{
  "num_hidden_layers": 9,
  "hidden_size": 96,
  "n_experts": 80,
  "experts_per_token": 4,
  "d_expert": 64,
  "d_shared_expert": 0,
  "hidden_act": "geglu",
  "moe_layers": [0, 1, 2, 3, 4, 5, 6, 7, 8],
  "router_score": "softmax",
  "normalize_top_k": true,
  "routed_scale": 1.0,
  "balance_loss": 0.00768,
  "balance_bias": false,
  "init_std_router": 0.0396,
  "lr_router": 0.00207,
  "vocab_size": 16384,
  "norm": "rmsnorm",
  "norm_eps": 1e-06,
  "tie_word_embeddings": "early",
  "optimizer": "adamw",
  "learning_rate": 0.00437,
  "beta1": 0.95,
  "beta2": 0.98,
  "max_grad_norm": 1.0,
  "batch_tokens": [32768, 65536, 98304],
  "max_seq_len": 2048,
  "train_tokens": 357000000,
  "max_steps": 6082,
  "dataset": "wikipedia_en"
}
Below are experts of layer 3 (counted from 0) of a mixture-of-experts language model. Rows are named router (the router's row for the expert), down (a neuron's output weights, with its number) and show model dimensions 0-95. Each number is 128 + 24 x the weight over its row's rms, rounded and kept within 0 to 255. Numbers have three digits each.
Before each expert's rows: a language model's description of what the expert responds to. This comes from a sample of Wikipedia text that the model never trained on.

# expert 34
It responds to: Final pieces that complete a word begun by earlier pieces, such as ing, al, ic, ed, estone in lim-estone, umin, ement.
router:110123124112179143143107164118105141114134111133140126143129160109124161129122115114069126147174130121110148138123157137137150062136078152152123148134107135096144128153129104153171119143190170089109114138128086121139168167164101135124139134122142140156109117134178165093111140119128120141
down0:108110164140110167117158155121101123127120160122173133115119127136134137115152135134137150121159117058103204129153070096115082108144137118103109165128105093164154101112127111151138102171152152138131136165111120128140130157144127126138109108140149097152119101106147143127103130134139111078

# expert 10
It responds to: Opening parentheses fused with a capital letter before abbreviations or glosses, e.g. (W, (I, (D, plus LaTeX backslashes and some name-word pieces.
router:087167115086108148112158131085123113112120172154115122136109126121167089140113132117107128112136134177173153129060157104130153159132169122106156116138128123143086142127121135108119171150129119134126098160118111159106147151160131136135118113152142117122099136112153095146098155118166130070
down0:165145108130120143166115134142105109087118160141133091118094123157092101152152107108135126072157141125175130135137136103129076163113118148129120117140108140147124143160107127083136151124152114109120152112174126102126151151103155107160095122136118159157076128117160081175138141121094148131

# expert 44
It responds to: Commas fused to word endings inside running prose, such as kill-ed, Park, coach, before and, which, but or who.
router:142114124149129158142152148133145111148120090150155123155120145132150088160179114110106157116082097117131116114128133147130135148171100140136130106130159110146158151150113158148093070142097144160152166153120127168102092144144177118164138112095113127122129079143136085092154142147124150138
down0:122112111149097126137136107146106095166132146115138148123090082150103212135126116137145129162130158131133119144154130112136090154099146137080139113153138134146136134101134122110135149167125130146184096141109169143131157119148148112134038128144138136155130159142110120130128096144123094122

# expert 3
It responds to: Mostly "the"/"The" after prepositions or verbs, plus "among", "these", "those", "they"; also "I" in NCAA Division I.
router:158120159088130138117152123137131088133163124187126156122109120120120105113153103107152080128153116094123127072145131161118101070148169150079119089070102113146152136140120138162178158115097160144163132108137109121133123125140119157123135135119121120148114115094134124142111118103140102108
down1:144117095129142118148101138163115086170131093176105167113100098100150133073119154157105090117106123115108145125126097155143171106138121129162116137119114156085157110183135121091115166160163123096148117146172116119119160139144116116069144137140129119134155116142115141139119142143144115139

# expert 48
It responds to: Capitalized common nouns inside award, school and institution names, and "of" in Hall of Fame, such as High, Art, Law, Air.
router:137134139109131145112104100165167107104148127098128110163135119116151115127112140138125107090094165152095144144155158118090138118164117124119133138097101182137119142198181166111115113132153100137091098144152111144111160126117136112117136147128097091114101164156136104094106141114089103103
down0:103126124133120121150109119132148134091094187123099083129121093105098138146101119178171151134136155168080064113117078098171131150138164139111154153116158148107125156143145123155129109150113126131169157140134139091155125134148098095139120133113110124147112148101140167124129121130152131146

# expert 53
It responds to: Short letter fragments inside split words and names, often after a first consonant, such as aud-i-ovisual, th-ro-ttle, Com-ic.
router:148121142099149138135129150123124179090155149118112116119151142128144190125081115135119118116163112099154152131057141091106120132077111095169127142142133123128161112132111095127140144116096145154113158134096121122161157149137153103091112136132145107121180126122139174115132095135164130160
down0:150141107143102103107123071118166150121137134177142102136121144107116137112150158167117157159110108118159144166129147175127086159098129125115102135108127152136133145131067138102122146098125089142156159133119121120123164141087088137142156110137128110140099170091127140088105133149105169148

# expert 39
It responds to: Conjunctions after a comma or list item: "and", "but", "or", "before", "after", "while", "when", "until", "then".
router:148164135163162103127175126167112092092155119120156127145101127134141110108136122100127140120106102159117097141109120136097121128177148116141127119111106127111136179105172128149098150146126160124182126181132114182135117150146155122120093134108119102122098131113144078132110071119117098123
down1:144129118118158076145133114163102130130137157155162123136145093180109103151172129140134183126118095111146103122156119171101125163129125124089106130156178153134143128113105082138154110140162191118137123121163121111140105148094132146156100131122095127148168129101110137159159129111121126138

# expert 60
It responds to: Words starting a clause or new sentence, such as that, which, where, when, but, The, often after a period or comma.
router:129164097116141157128148165147108073106123157074084110122104153130129105096141129121107125096141120133149106126167104177082117132137146111121149095085156118119163136146136160144095145097115122105181129140133108125105125129132154128112110113099125111124083126112138101126093104120086150082
down0:133134123134117150141122149139136079165113140109123099167091135160128079132179154150139144125140092143155124119114108170093125114123110130123101148093152131158155134117156169132144163156108125113175131140136147141080082165142139109135135160099110144100144142115165069128135113125167105102

# expert 27
It responds to: Single-letter or short word-start pieces beginning words and names, such as h-iking, h-ills, w-ing, K-ary, "C-onsumed".
router:123143145076111115112112134096132148128092161145091134131103122155162146082138158142164137085146155166117125087115133073145108135116108126121170138125132078112134162150164088148123116143145130140145101119135134124125119132141107117092087087161131117129104119135135082143099133109184100103
down0:123123163100119084132116081141130114106114121130128110116107124135147124103151108137117151054132100143068133076112144131108125139132115085125109127105135137136111134126110106136130154150136121104116055131100123120129117173084130099151106138167100098128107154114167101143111190129123130108

# expert 0
It responds to: Cell separators in sports and chart tables, pipes, semicolons and commas after numbers or goal minutes, such as 31', 0; or |.
router:151135139120099156161138099186096110150129150135090143109094123172123147150124154090148116125139124123136141112133129144135124164165146135127120159103178164150156125113148163144104102079089121141139135125114117171142096123155110127178092123138108152148092082128139096114154117168106140148
down0:163134132157113120153129110135148138130099166131149131127098075145142074187144121114119165126114104157102154095182125157139092122138160173127111148124139120176153130122124108166088135140091158131107098128156131131121150169140100142156100181100115138119106127118113122111115148113139117154

# expert 58
It responds to: Short syllable pieces inside rare proper names and technical words, such as Mendels-so-hn, Niek-ro, Tox-ic-ology, Mi-oc-ene.
router:127090101128150173085134144163099177154172156155117114151104180084150114124134119105107124136137096110103130138087156159147130155075123149122143144139120150154140146126097158136148149096106147111109115113118119105128155155109098115098105135151112129127126152150153176127113110137112114185
down0:146160143135145102084119119136127140142104097147154107167072126148155139116148128171144130199125148137111083129126135164135132096105132129149124145097110125145107112125163148088134159097108173096145124157148146138152055132112093117146108157121176121125142139132111152136097111133131136142

# expert 43
It responds to: Western given names (Edward, José, Antonio) and inner pieces of Italian, Spanish and Latin-style surnames and places, e.g. Isab-ell-a, Ig-les-ias.
router:097152113153152118146122149167099126145151166130128142144172149124113129150134154150113118127150142113108131087082131127155140118100168123121087177153122156141149128112098165119184137154121100139113115128106133140088150147131159145145114153154159081089161142089102131109169096165123127153
down0:143149140121112119152151122112121128140174164161131120118122177133134101171162152102152117151107130135111112086121098104141204107152115151120130133117109115161096163177135176144117137119113119120154165134116152121155086113132104112117104154125172089120137100128162118129144126101148088101